Weights of a small mixture-of-experts language model, trained from scratch on English Wikipedia: width 256, a shared expert of 384 neurons.
Below are experts of layer 5 (counted from 0) of a mixture-of-experts language model. Rows are named router (the router's row for the expert), gate (a neuron's input weights, with its number), up (a neuron's input weights, with its number), down (a neuron's output weights, with its number) and show model dimensions 0-255. Each number is 128 + 24 x the weight over its row's rms, rounded and kept within 0 to 255. Numbers have three digits each.
Before each expert's rows: "comes before" lists some tokens at least twice as common just after its tokens as in all text. This comes from a sample of Wikipedia text that the model never trained on. Tokens count by the router's weight.

# expert 48
comes before: "\n", "2", "1", "0", " the", " which"
router:165079143111116082129084197142124170159161179099133133094155137156136049130129139146114128120165119111122143147090117134110150154127115181149145141133115145125151144148163124164123146119120153165134106172160096129159164136127132132134131151103143147129188182106145133093139115139150141102111151156121139124128071116120123115131158117131134137139101131150133098115136110159146152114105080131098128135135126132185126115100134156119106113100123120120175130116130120145117114127128079115124118162109132105137145104120112113138159095092171166093065143114108091105124106122123146124115104107164120138105145145143155106132110126127114138088082164118147152172132114099132099119115145125144083129137099171153179155131091099135122118120116167131127091075145119114117136116126103
gate0:138136128147095141128158122136102092130132154119127117150166066121126133123134139116129143072122163115114099156095120134104093133155100084127169126122095116161092114206146077139138131135163153105104137077115161133133103146163125118158139107163140155123129102156130103132138102094129132115129132115114090134114132149145117158121109134153159139156167143144172160164123151181124154089116134163146118087131161118076160091176139165096115135138117142149182144121130089136132151118131175113083149138105160121127105146143065111134128119064129106096119116122115143071161113121155118134157133120084158102132150120115168133126122151137112123121133129150119118132125102120158093116112138140126136158094133080138108185113120152093147134118130146150113140124118111158152129093144136
up0:113131078145136142143104141131102139115136150154157096130098110125136137124134092144103126175138091119155147106146151092160142110115132152097098151137123172108135176078125145068141124121109095154148114155116095125129138123115146155149135178131146108145102152092110155144147143103143139142124098159133155071145124138117143155119181117098136115125158132110115121137090117124098090112110131117105125134116147120173111179094106119141147131119151128090100116184119140088122133126119084144148107099145087143125141150147174160121136099170114153145140103160158101183115124099094131135104139132129106131106120135163150115176114135119123155138134117122138154176107116130101126125139104134160090104134139120081144091090132158116058151144124111158185165129174163115110087146120125
down0:152136087124129074130167112139122153117102123168125127122140113166137107149118101134138176159142095125119160131110116157094098109149087156127109151119110119101165116143118119145117093105135093093119105155111130153148087136086136185146120139126158112153149133116135146095139107117086101136130142129123149187112113112118165144112094150179126077096126123137148119072115111114138158114085123145113167147093113109185162130179131093097089130148152132104143094090131158114159112159131109094149105150165126107130140121147119136129114149121121135117089136128152133121129118092125094104140150120130166140142115128142116138140153131155144150137130153129116134114153124179115122140114146116149172100170135131067128102116181184173107145121126130148096106163159116108145083176104140

# expert 24
comes before: "\n", " ", "-", " Party", " Title", "|"
router:104094127114114173136141147136116134099161157133156112088080131172130155121116110137170105106132088093175078158135128137137125161152150150148126181087114124111137171127130126101104170135104111135125065121115093118177126157098131133102081128141169090151145118150130143113145110106109141152142117145135131127108114158092146169168137093135171157107137112120141116119141172157117134145124126154152111139123132135129126133139119145124149135137149163131158129157131111110101122112166120158147134142117098120140179162130094123119112154120168161134162106111111138111127130108105120118102126102113127109139138116168124142165110134121116183119124090109121140132158117115160132132122133163136068191150149048095088137097157109087114145089155116099131134090123104112092098140147104
gate0:105167126143094099182177082179136153135105093115136114090188107157105095124107134147119112126125130154097169133112140139108130095127128179095134102145110145141104115104132175155126160126146109094135142141106144148101120132118119117104103138149144131104166156100093103170140129149097106155097142124153112111149148133137101135107141114124121099099110146171117142165139127105128124088127171126147122093131075115116139106109117134100097164168121141176120133120150128130106123139136114144117155151135172118127091113106150144135120108122104098090107095105168123142136138128153143163111108066086114110115104149116137133114140148179169099150121159083141158107114190109097093123133155138075135130113151174144139116129143120168141081134117126140074122152125154134142122119103136
up0:105121168134130118128105120100108093146117109099110180160132099139121099143119116172118168130170163131107105083115129141116075119083109162148056139156164146142134126126136132144154126148189148134107154087156134123133151115133096172103114107123122130122153148142124108083111126138114154125135118108122146102151144110126159148132105168104117124110192142113100149113098072133098115101134121163114090127078138125126129115149145109110132112142145159121152139108121143149151070110079103132184070115173120146145111134091100135118112113121144117091167135117125145100119119136148145104105117131094090161118127148177121135125149109171145100091150100132155119159106099139127116136079123114127124132135116134127143141146142173099152085150117091066131130142115122106150117159125119
down0:147127094187123103113139110107118164146148131116185134154149158138102105097113127085130161133126118156157150115116151097131137134166077129123071137095130103103111162161138121137145142147123100086128146139129069117136076089130121170132104130128128110117086116173171161093121146132163127117166123179142100117083157108125152135123108087142145188169107098063130138123131130077148109104119115131136102149141160099108129132136118137152122103102129138131140142141113091128128103113137147115124120156112122145088131091127117120144098160113104142120150150095152164138139127079118115145117097122084123153140071113141130122141110103156143135137102190095140151129149127125166119149112118150136098133167116148112106171149132123077113128132161110084148103107109101102121137138137140

# expert 19
comes before: " the", " he", " was", "==", "The", " The"
router:110150073150162141167092117134099138145146114149131139117137114123166134156098149089076104103146140159159114130136149145146151152097176175138125096136127137138134122112113151131091133152116108142115119123120137113123074155183155159114074160173121133137136115121160145147119146111137092107123183121115113110077107142115148116149123135166121153159153151097124154137140112104079138128053102120137162125140141083141145132142146079085143126171139162100139108149135119113108147147157142117140146128127117162124145155122147116113159179080120154147112138103135134147153158126140113092149089131095135104091117109080070124124131108140108121128129105106140139156093135161092147139108124114153171096152150111111124117116092145160097118136100143114136141139163115148121136153067137
gate1:150131179119142087128118144118149108133132127138139118133117158110121108119110122114163134119119138138111162148146062121150164144125105120101133120097152092104115097130137138161179090158148156087142129128122131147135142129137095143160132082095128118145117113113140089100135118165147149104146112126146138165107132095125147141108119148152129113153138169168161118119099106164135107182141131195137116141076117137123120146142094131126068146102132168157140136095120122168146119145124185157129134115132114105146171126133131105128155126134160115137142123126120152139094093139123118101125167129130130157116159157102139183100179131168148083124104178156135124179123129129171129146128170133116139144123094145128186145119141095119194059135117135107110123114100147146118153103171130
up1:140152123132151113157106136107142113117136120104145129106114129155130143126080131139150129112119128138119155184099103187142152134137166133162098115044179111135133119159097159136162092166107103160111074139144119101135143139152136100136136140137150120125124125087128132165122122147131099134118119122115104132137170161102104142114092153158113112126115103107148169136158146094131112138100151164167179164132143131113098129173103098095108107184134128128138123161130107112137139159115163140160115133149088121168180140136151104159155162144159143100110107111079189148130124097122114104118156109125119082123157128113142194117130110172140057147161147099112126128117127131136138142176108117131111129130102135106147125115098120140107106118120164131137128152138103134109125087103139
down1:114137107159114146137112136113090150134161070092113094123094175142130099101115088099137104133130107140113130139083162156128065158149173147127140121146124115152135160158121124104098163116127124148108131107093139125179117125156175118142135120146139110138135145102161102138116124118128107116070129149173110140113129171090147114110131137139086193100129123139145123154141094132130151111180144096144116119128124111129132134126104122158169154165112156110121104167165123131100106120115116112115106137175133157137127149114120146178062155165103121165151153127089126166115141122104105140139129120120143104122124085136082096135141119087143132130140086123111072118115140113099084141116097070165160129117129125119158136131117120155131152105125113112119137110144080105170144098108156

# expert 42
comes before: ":", "0", "9", " office", "8", "="
router:133144131089139140152139131134116131137106126086133124142104128166103101099151120174190124164081135127122107109126128110166110127158164051153133116135095116127141131147132118127116156137134137124103094174107125106130118104107128082149100109154143164139130132121120146120097070165118074131118168118069099201143123151151127144111162124118145098102140081132138130128121105097108111110151121105112138112129125123143131180120098140138143159135143122172115176126093177116137132135157088176152162163158148128087145157143107100132149112144143153169123114121102140123109156160088138136124154137142123092176134148107145132115132113107129123126099141134103101103116138142132117165147116120127139192125126126137080158104156145127162153095121108153127103124094152084153152095109110
gate1:150136138118110130158147149163127170154147130117082139100186147115102116119108142141187117104108077127105167149102160075142110149128102149132145122141143165084106108151081144095146181151137140167141132135122157080154144132131133169143104119132104146103165137131113100140144098151169146084104132150142130119146109143122097144126117104145141124143094121161123094137120151113134138143154132110123140118142171139151132131090163097147088163113098133169109121126181105127130088125089115117163127164123113092119101178152166152138164085106128131110136120096118094142173161131099127143135138127138104109146117122086163096100155098153094144191118175097126150139085129128124088115118125128176113107115151148137101151120149119137135114122119115132143109109114086140126149107154107
up1:144133142139122142156139148147129140127129164136096118113127146147132124058117126137139109127115095148131158141141170077105125126117090146130164131124127181090111122111121127105147166138158135202127131118124160100098186155140132116124123103167067104117152132140105134110149097150138143109121132090162099104091105145137148136133134138121121100140110136142088078103156102118102153119170188155114156123124147159098128157111148129129079176131110127136109148142125112129157118150101118124144115150114059139118131122131152129127128104118123123127164120099100118110185103140133129134152109151144142141126109137126208064101106147117102149147136165096101134159090113152129117140098135095168108104125098155139141134125154126129149155146071136127157110152130073129110160111158144
down1:155107169094101131159143122146131146129132111161151136156123137158174112139103140126119106169082152153113134098120117129148118101156124104102144118110100115104122098112113127137140115139110140146175135166194165111118151119127122106167176133142122140109123095170139109108111178113157112117102159166137172124109109154101183123163114082108106109143140123126110165136155121127133110128076121098145128159131165152134106124168136114166104151170135091103136143132143111164115162098100143136135135128103106139153113114115152104120140231110121135141094161146150139170115156119126124128120133131101143109144096110120106078150131130144099122172143150136130103131100085087121140140145114137147152138123100111138085163090132109129167122090145145101127137137126086137109186099152136

# expert 21
comes before: "1", "2", "0", "9", "8", "7"
router:095100137118129127131103143174112132149148135119124140147109134127116124120112120086097134109118152131076123113127119199152136147100168150131133128128150132100126105096094135102123125117119101172149151134154133120111148166167170113154084158158137163154149114100133144116140106127152091110104163153108150084119139182114128142128125106174131098140124118198101162136149130129142142143121119108125179120126095104158141132168127079076171134103126135148125158100119132144121097149140138102141147153156105158164139126165118079077088144117152132123096157119105109122134129141154103087134128124123135088108143117069149110143130115142148108127130129113114142107190173070122149134170167135123201160142128119137148121144121125137147122145099149099149134105137095136169108130122152
gate0:109135143175085113142171128149114128130126166114104159130132128122125111116108091149133143105138145137134102136119131100129134167136166122135121103118157131109138159122136159164134129129109119123118150129108130130114132111138137142061090106101137138145161151106136142102164154130154103134120137090110184085169139114117119128137121119113148136099092115117120078106147203111126144117138103180109074142131153163189153095121172126107127124142144127144112079075176099113172141163105117153158120130149113160137082135096098160150119132140154125076110116161129110135109133108122104172151151116130141110105148152139165082131152118125126149092116148111124178115172102109123111090109105099147131150176109095094096101137124145148144139089136133117098133098152141154117173117107141
up0:136157140176087103166114146127119159096123158124097122087136108122136086111113115138146130133138128124125104140150120083137127154126149127166144150113153154122162152126135091157123151140112116118095145152117109107122135109132122108051091108120141143164141135116141150067145129142166110101132153118169154107167142141122130116143201150087118142109120116149147147146127157134187178105152112137114101145132156165181148090110170152121134138125142131125117088103156183112142135143121169098156129135146143149127092146099143170176123144147128102101121129164127095131126111136139113155155128105127124088077140172125154099150168130140139171091095122102144162131147147105164104108121123110121140130128104117092128141120158159163119111119127141146146154099145173121098160115135173
down0:146151159120166141169156136189136114122122124122125155112129154165125097124075111188128102134097079104113095096112128132139113128108165111121096134118145075115121146124172160123135137147123120102142116113143165104159091118149122146087126177088138162109138156142116171104145157171148132132135116143162121165104110154089133135105118131106130092098139109120128121107108117160082148154131138118124135122146158105131163106119140109129129086165086141129166155130071157148132095105129131091146113166159130144083127115106095123111129157116156122109142144149125108113105152130148119102148093140126106096137100117140109097112113152108114112131140178128117143153159106142143154128149125154126130120141085082149087204136124098111171109122175151121124129157128136070135105168135131

# expert 34
comes before: "s", " the", " a", " to", " been", " his"
router:147109107152080080144134108140133153114126183122164099110129103108137169154140158166121112161121125105132151168162101125140086129142132114146147108111109094120112140100173116090125100188115147073139154114131147130118134130121167111127157160111142177118105122099133112117140136151159134102134115201129127143176119109118141154121141126174111101123128168102093075142148104117142163141123100132177107167139130125125087104110150155111147124112107088169104098111146129157122140153127154101127121115159142079137118165130098133176117138119117125127134151145105117164145137119120091114121112137137102163157121120142164161107108069140108125151105140142133154166145157137144090143106110159126125127139168111165155112118148126184139125182167103154118127133121084134144100119114140
gate0:114126127113128112116080139139115088101142112119130144184155150143109114070099123104134102149118120154135132173124082088093133139155094127164146098093170140125152134145102179104126147145129141129166068147118134158097100114128163146151119130113156062106181098100148114151117157112119150111130131163127134141097133129125141114105160098100149151135126118092124086130114138164112124200147111142128113094134100107149122145087149118116110167094117108096154148168100141135139127177141115131129150156156174131118114126175118173089148097112194149148135110146137134142097128139117131093133099137126095116137115138111116139118120124125160136165108147107141135142174123135117117137104083123127074098121074141124120158157112113144120166117121091139148110150118114138140099117160119
up0:158132105161128135163150085117111133186129151082175100116157121121137153167105133163106145120158136114156114089122151164110087126089145147149094136150109108088130117131150128148115160125130093118063149090137107121135133144105100146095115129101126141155084162164125132108153113143104087137128117129127136122111102130137112119147093145121112151107126086124123134095120147109133135145104108073142113119135137100112139117130150135172157117110146153146126096131112152140130091084130141127163096079070070132130152159097147070167086148109106124110124148105122132091140120123168105132098117147140170143136131122162110130156131135141118120118150112180109106134126170107122131156149153083171165077142195166117111139121114149116108113130132144119128121120110105132106151158082122
down0:119139119143127148133162115118137077165157139154115167142142120145139142144128121147105138160123171103106102158173116110149121156115116126107127138138123124091136187094092119177170160080130170151120149126136114138158145151150135111153160154184097103191132123108112143086144110125147101128141114146131133124106135167136140113155171116116110158134102137119125141123106129177173158122122120119131159179137144137118155114121124156137124096134115106154095121118148107112120134160097125132141105119167176112095160131151110125091128108156141126110126094112118091127130112172146140103136083137109098140141145082129169133154080172151094153132093114068172112133119135119172129117118125141149088157105106117083170134168110089132111134102101100110114126098104120105110114137178120

# expert 23
comes before: " the", " a", " his", " an", " her", " their"
router:097147127123129110108088135104135138164151114173138150107121110121148084129144129116141121143104127091094152131150105106098125141098139127117117097145173127129164119119150134142078167133202123081086132168099111138125109090169129156153114164130157127096121152129163121129130172154137117135150155161145192076144127127151136114141177149177170127131122119150163112168068101136161120153135123146119115111139159120173114110092140143125148133135098087127137139121155127153131107113151186125131151154146158120141120152105109117142119117107078126111109141167084141128125147102143124157146108105141129140107087118102126124114151075134127153100114144131166128158123158134122110117146074136127120113112154116082160136124121156150157115151089149130129148091081140176123129101125159
gate1:153095112169096134147151163130118111133105110111100117135125093138143115126121114140121091132133138133129104120090141108130169140167107134159151125128101107083111166142131112127166105151075147110148119063124120135127133095117157083099163101140094105139150176129111122153105135135133164152115154145154122166087052155105114137124130131111168126142119139081119121100112157124142138143151109122113076126114111125100140175127132099140062112114113131121121143134140141130145127173124073085132100132092149110103106151137112159104135135084133110101133132092166096118122120167126138163122104214113115145169113171134123165149120095106106132114124082112096156132125101096101112159159127132142134156099117137146127104109138138129133124134109072113076110142116117115124122152103118
up1:112129160143167150101153122127101157106126126129152148153083146148144155095177086103143166167120113147113106121112165132152137126116145146135141097090128132177113120130098111108141137057150118135120132191154101093096130141115124145131131151141109159126172108125117136124129151129127126141101097139115118099134145148107078165141158158113138116118145096126127135124143121130166115070133130123161077138116129146156146139173139099128142098142145150122121132148126083121092134132186167091128111160135120167108158115149125127111063146171101128083162121137126107172169133120131125138140127120155135097113118072120128077153141120123149122100158134131116159079103122082184161157140145133105105117112111103126123144164162150150108107106155184114138155145133124111157117110150130
down1:120139136154188114090158150140127097088107026082107144136110144149145108125135112179126113150154179125130131119081131123151134115103135110141117117141111125112106164126106154114143094151119105148106103115180121089107171105148163101151109165121144130108118142143133113099098165117110098149123121123128141081101119127159069103140166170123116135116116101132122146094131141072153159097136124130131109111148155115111125145165139088118117102132120142115124196132152163172116122138105184120114153158140124101092137148109123137150119125145119138133102146137151151162130111182102121126117087090118126120147156113101148142139148132151158115166112141126093072128118140130153157116143128157132116154112137119177134169136091110130144127122144132117117143129106128133188134142169134

# expert 47
comes before: " to", " by", " as", " in", " of", " for"
router:107148162132122149135105143131144082138126123130095149140140151143111116152093149078100129122174131113114120167102160143124131156125049108120114095119142134164170109129106116153155101176177123106118098132121164179159145127130108111116165095099145103159091121130144079137115090145162147107139121098112123147110155166162129086115117149146103147126106147103108143128124123129105125166120114153119110175103104143117135127168132149088116146162122144174143120115143128143085158114140156143121167109108135138119137155097170127129190143153129158161145126123099113163091094137123115148110115159149123143132140168102141146128131131128120156167187145208105144138111132098140109095171142137112147091111134132084145123124128148105137122150127152104130136119109139114101184116099151
gate1:109088103137083118127125104111100140141136125192111119128155116104114104117167142152100121152149109180114122125138152098129141109143124156141151110115087148113123109138147116174128154116128139135117147124106138143125125114148111167147121110098119133141114131094123132114178184145128119093142157103134155115133091136094073115147150082165108131103092185134144105213131107170126119129120152138148143132137101123130131161116095120112134127135125111083097132146145160146140102103124169128149147098085128153138134128131110086142128131153150134124121151148117093147157144110167144120084128170100148105139139144079129116105103159134104139121135044100137140102112123110114144127120128113118126116129158075107135138191123088139097079065070134119126149162138147127142127141117140
up1:151158117125150132129137129116123093151125106131129099148078124172149137161084102065147141145111120119166096099138094111152080106124157114136106148145176122145154098115115152129129102137130109104080100147160125107119125103119165100110092127138097113114169101159110129142112147093118098125095095158153115139133180135162135112150097172068131122180122097143113153108121122129141125097098107124126103117144123139148122117112164084152128122102156153167105102082153100118127114106136125149101145128116076131095159114101132147129120153170120103119105099101151141105108124101147126179174129085166104148101091110147086113120145141122151110128126131131157103116146141153162151098142137130143118178143160148145084142087146168095117112139178121110136099107128120122144128106163121
down1:150114137144141108143139112119122102166086131139088165161131141121141152157125115131140173136157169097106071110111102080179148143157105111095137147114146140132096129156142102122154087117143107132130117156123147111154145150134115149141138151150115108145150143133107137075082103119124182133104083095126125115116153135114117104107121136099174136124117179133106166097121146172126166123123125120130145149142103157184124155158121137117111158127118139157140150140142152137107157157163149147100091161109128137089137154105139141127137123141105149090161100116122121088092128137142080129124115174146126085138144117162146094111141116150134108118136126162133101119137148100173141041120141164137103123107165158143139124111091128106089122122132109137076095116116172098139151149159093

# expert 52
comes before: ":", "\n", "=", "==", "-", "|"
router:127151120113149130111155104105141154129155143099112103156123126148084137109135140158133132118096140141081112113112110119112111153138152097143105141136144105117166190105121131144109166138099162121079080135113131122131147130099113126119075129124114151128112119143118157100105084123098120095128133103146130180135160149125103168125149116123107145105126099143096098131135145133130115119134126133122101107112151121179093117158098110103102077138117096121115138140186154074121100131131077148116136133163153084100136158138057096173171091130160140118155117074124143129126161144087123150138122147148159099155121151117119123115104098145142147123120106126137095124106118143122122135113123068158157176157162153129093097133148144126153126078154151148164060147130145110131148099138104
gate0:109104113149128123152142104149078182147135142171100101141132129163123100103106127118118125135098129108130128099111126136120142139159154111121121138162110098133129119136115143135117113125104168157164123090105117081115137117086109115124147145158114156138146174113130098099125106115117164099122154137109148097123147142153074148126110126127172128128145130137135147146134130149174109120141121163131102160143111127171149169131109101109119112111137127132120132125098162112116176102164143143122123135134094122147108112200130083118139121113152127145127126120106088150150158107162123126171149134192088176116167093152139123141129126115104205094079136134066121159153097091131134152143126131107085122111089154122121166120163136168134144139161169093147110135137112127076182133117154
up0:149120149099124120117123170128139126088128164135145138099112124088135123108124140144137129095157157128133137156126102135136121108074106170138139139082144168120129142113143131102135124088164105139094134116166204136153114158127152134136118145082172122107098072107137174162138100125144070151157094138123127171138083118108200102160151137128097132124120118078125100160123152094056144128107141110137144122088123122114092109134153164129131094111120129155143143163130108156130097157084143114132126159125125150135115134109122136120139134132130134122076139163132180132123108133104140098117141104072180085144106147103112104101144123130148088136162131118157125132130120166144117110142123130133134127176117122143160120140063097118116106120130107147111107122132168123148104141116104
down0:131143099108129133127142154088159129105136133090130158150078116122145168077122115132154164134162139126152126135128162116097091107079135125130123102155149129142161147145114127082137121059131180106168114135132153145135174149147141124150146107125111110125170163088142106101139139103134123137130167158153084145116107105163123104140120155167137134088102129138124148145075109074101088125138167139161111119119127158140130129113171138138115190130082109135118142124121091113103115157102138142140147128141109102115128109169149117124102130155172098108135128086152127099083144123102130115171142140087113100171133133135130158135117081089142145143125121140110116125131113113096124174078095141136119111129145111146172151128144131121111145152106162083068169115137152145105134122145115

# expert 13
comes before: "|", " |", " of", " to", "–", ";"
router:112175152106097115126113113130103116138143153130124133081150116101110115136150158159133140174114099125135152116130116104116114121109095143118102103098099123104112187144148141112128158117144116151140126119150140158154126137117106109130143117095149129092096116099140163163110136134149143119147168188095182162149163130082186130070170126130123138109123163129136070149144115150103119122134118116108119089149136113163113124056086132124106105121115120114129099137116164137143165107139122151126102114134129134116099098145162129137149141110132102115119124148142149131087104112168136074187144154102131159153103120157102121155138114126120137103066128112205122168166115121125084085119109147119185137090133136130097166129126142146120105151140107136113150135126149145110117131101118
gate0:134130142119148115107103141080129113144118122183120091140147136117136124116117142142125097088143161132133210100119122147128168138147145128116138136086143121126123111127088144126182118112134102135124122133078116130110096143145162116124154102124120076141140090126117138073149132139132140166115127119137103125094176130145110098064083164145173155147162119136135129131190122151142126145128133153111095128181129136163111140123110155157107193149108167109128164156111150114138100131108138118106116161160138108114128151127117085113149135102120125117134068159130119154106150105104132130100098142140070137147097138136136137112105111137126116171112086147107100157108097133063111136134095125092097153132112138128140178110149121126099142141133097126129093081166098095114136132129125
up0:123129093119149125141147125096137148121124095133124086124130155157106143091143119109123148114115143149133172151121153178140146164143144126141147131095102117091118134120127144145163114139140113121122091160146057094127103050096110120166161156128094078101091088092124148107130105134124114128114099121137138134128185188135113147069119118130132092120120141143161121123190131122147134155119087134109082167131149127144087133097118111119106176164136092083134166147152139137131135082120150127114132114129123132132149144104128108136144145144142115128116131129111157173173116097171138095080158123176127142098107128104161162125107100143092124113125095140109163123129130129117116133177142156097120155092133125133170144157132129117120113108155132111096091112167119109105121096132150
down0:152135106075148127118128118087124138101113182162120103149139136126126150131140161148161122121136107110134152160128116115122117149128170137114108059090130112106119163141119113126109104151090145098154097121147125107126159154126176114132156099108114133137121093134116182153112153135129137099128153165142101126123135131126083119099138114164122140108139098120108119153145146163096143127168160117101131159108116200135176147109102121170101165133131143136177082113104135144111076152101145163139173095126144153098119151144137090118147118097145144103160122168153129140125143150131119125149150129129182144138125161122114151147107173134185139128143126111148088162160136146144113091125142101099138153155110132121092155148149100155114105102103102136103106149144086137099128063099115

# expert 8
comes before: " the", " to", " a", " that", " not", " \""
router:134142153144087134101096123116111134168175135167119122129124112086154144139127152119126126130158160135135163130147088126125127116117117104106116139105136143148155105095178158153096130127149099072124168168130113155133151106142123146170117130104150109193117151116141115112138137087166058114114113134141147108168124097113139148137156132136101134130138133113137109146102112122112137155141130157118142129163119130117131098141137121133117152109121107115124082148145097116151163136079110139117132077144106090168133147101136155114149172116165120157124107158141168093108147100148079121165142115124087146084136126109114117136137136128114106135103114118145163166153132116129134104077082172156126062117180125101159132097090114146161154123116107175130145092160114135109160173139166
gate0:135078128099147158126123106125127170068143137128130108100161131129111186116130146130142117135081114119141104089111095091133137153130109138156120100137090105162109143112140100156128087157096105120138150166175102115097166177102163145154135117137142144136175101166125114108126147154118142141107126141125148122147132143133086058142126122076141136123170067145091165132133126155140197156116107125119109145107060142133115132139142082118123130093123140111148143148120095117160133146135150131112109168114124126118160170073135128114118105139108139142139154113120126129139108173120116142141085106119104114132098124134150102134138110129114146127125149114074121076101122110168109130145147118149146143076130156148121121137129119157112140126125174137106080138092128149135149102161167
up0:155168107131142080135093156141135097143132136125112151096093113106101141128129130105121137135167121138134167104113112126175109109125126086168141135144141150148138128134177132121120119175161093116105147127096180172173137124111128041071160136137150135114068084125132152130103118132148128142131129150138149144160104139147178141088179083154122141158089136117153143180124132104124112129152116124086116096114132117172116158133139132120121155148116158123128124118166155134125136130116141125164130141148140123149121110138106085146150122117149134139097101165122139136082133108122111093112117146125130138144132143084144155103133078155110111147110142111155159175164130105116137124136087164113159129150139106060178143113137118157166153114118125120150141142097126135142135178095108
down0:128153119134099096078117154178152153145128140158080127121138103113116157122120123163143172136146092127109116148139155126168128216180121110110133095101143145138151104100133077134113128128121120092145119109095153130140143109130120140108113107077109140139099116135129160093138089159142143124142127144147090151111151139114171171105080112119091092089073132153115126173157112144090146143162144118142155123117172120129164157110076123135148137169105118135152152111109134099139076145140112109146149116149122156148100125147117125117111156102114094118121148150105110117155133129127135150153135141141156167111133166094137138132101123145152144147124108109131109159122142158127135187146100141127105095177151116105153100147156091135130194129131114109153141119168108139121154162141112

# expert 30
comes before: "2", "1", "3", "5", "4", "7"
router:125157146137133114151138129091125161109105154139158161109104121144131127083136127157085150176108100185106151099133144141142135114110114119102102134165109127143111131102159144100144159125133146107140144126115109115123138106130141147118138117174111124154127151142117092165109107079077090115121092152103109110132081126166100116108104104116103086109103118141146111092121122119105070110146154151165118096104112154119145146086073126131107136150170088143108136111108107106143144075132125170111128135135142139088088123151130164111132115171086139149143107125113130152160086111141111135098132126153133108128146128145133105146114141159146120157114144145145119077155144104138118106190154078097102126174123150155126132101100145145135104080149135069130124128117126101081164090162132
gate0:148107120142128169170137111156112180154118092148138118116117159138096159078130160107133129155101092132102140133172091111154110127146096130067145141106085136121092124139138128125100156139082139107117114141137135163151089116116082142159139151145151109117105150118113138090143087125101113125162132093134145071145133166101098110155131086144113124115155142151110121129162160119136109113114142129163155152122145092155147111157146102150117108133125133188156151146146138130129150132118123139120146133132135139083117142144133089147097106098114125075128131108141123182140112081143105158128154128122159155105076140132157122103129106168161104136125118112155111177147163121133089125102165113104135130137098119119160086170113090146144104153177168161140158118129130105166112133086111
up0:140127147117118179197141112171107156130169088170133127121099073127093133116133166116107114134142126131085126095163090136140114119133053130085117121154103118109104132149127141129117160165133117100116134116159122111125130125159090138141138090133192095146104144122120133123114096132124111110168127064142148172168123135101168142159147125126127133147138144134136158134083118120137131112139132102135134111095164076117149137114129106102119095114135136152132145110148085166126160140085126127122133145120119132105140108133152169143086122102074119123145122103190130173138111105120152129127128100062145155127126098154139116143150132161140128120109099146120105129136154083162102141124156116102112155171121188115145079110120098134156100119144144140151138139112140137134167139102117
down0:151123122150131120103137127185131115117130178096137172123156129148165141127113131136123109102139141108149111157153139135145141111110108119100075112151085092125100123119143150144150119094116116112150079112098125105108078141172127125180083109087156109115132131103146135089106065122135182119124112124130124170120133114127093123137083170105158139113133124139168119090119111110088162125164117104109112148096140158121136165110126110124112132133146158159122111110125163128134164117120107106088104081125163174117130149086136135131072142144157149172119125139149165116108174146129165096120119150156155113090153125132134111154089096093131119159128143150112132122145121077180154151138175103136152142105140098109153086098136131156101104131107109133132150117106143147119145092145133

# expert 46
comes before: " ", " Kingdom", " first", " •", " Animalia", "–"
router:140144139108120131172097145134110147133142114091130138093158128118107098120093165121153108151112133124138137144105157130113148146164129143160096118117138109103166129150074119143135154138098124158092094124149109140134123113086111119107155128108115121109134129108143092136093115121159152138143148178141075163142115146097149157115170142105153148118083158105111107104132120163167137170173135109121068134129157128149112136134125144166093131122122118165157135146137114121098132149117104103120100137098130124115100155159169133131144132118104150130128158096141081118114085131146133150136096157150114151129141174151153146167112140134089104109139145062138157115117102123125066087129163121109075169086100167150121109095099128133157112154174098138152086088130133089144134148100109
gate1:149107076113100146137112099156164169122138122131116125148148110115110085107107135135175130101105078110086172148108124134097087148177155129110120100119109091140178113159105120131121142087096140142120100140091130137128109131107154098123108177151144135117168107111126088123119108141118120062129148141134118166134082087113087140151129118122181103138148148112163142139111130138153095145143136139111108139158117159173123137128163116135101106111143100130143123158153144079109082116142118152165151139146135084145174110115147139145137145112114158143138131104112113155173122092134134190119136159143104070148152153124154108100101115153129144151090159076094123124114116092117091115103124123131130148131111100142119125102103145173147136124165166108126106098133160115124153115130119
up1:123121126109139121135131148108128093136135128170122143135122133175113128161154109122055134142102149165123105111131116096124099107119102123132173144134123121109130124111197121133156102149140163138154135152144087146100095142165089147093118135112112116142110148179131163101121108118162153099165145117135140143107130138160131156175160109129112135162151113132122133161157143128154144108150128142130153136124118129130124114136148114076128164145105147129151092118113107111154164120094139085086136112097145136149137123141115128094172127164142138098091171134153137070114114169158106078163134140116130151069109091114121100174154127186137105129110103151118138108140163123161169106168089097113107119134129121095114166147115100065128112125103101148154158137154144140144079133133133
down1:128110105124103197144158157109134089119157099096162139128099129140128147139176136159167078134110126112126135085134101114093114114088125137162138117118139153154103108141085103121112102107130127167127135160129124115156070102108134121114113086174110085112119116125093112142145174165129133128110128157128104134121121139108125131130126156129100139146096090129102154161102123118146079105121125157145161113113104125107152095171106147152134130107171149142105160161157139096125143143138146162051147102139113153118122141127137141133120133135128103123105132118114157137116129103117139119075168103117127136125104118126166111130143167145101108194096084156130155120113123164108108143112122141120134162096198157134118122169149112147120124133177103156093158106168115145146153135170123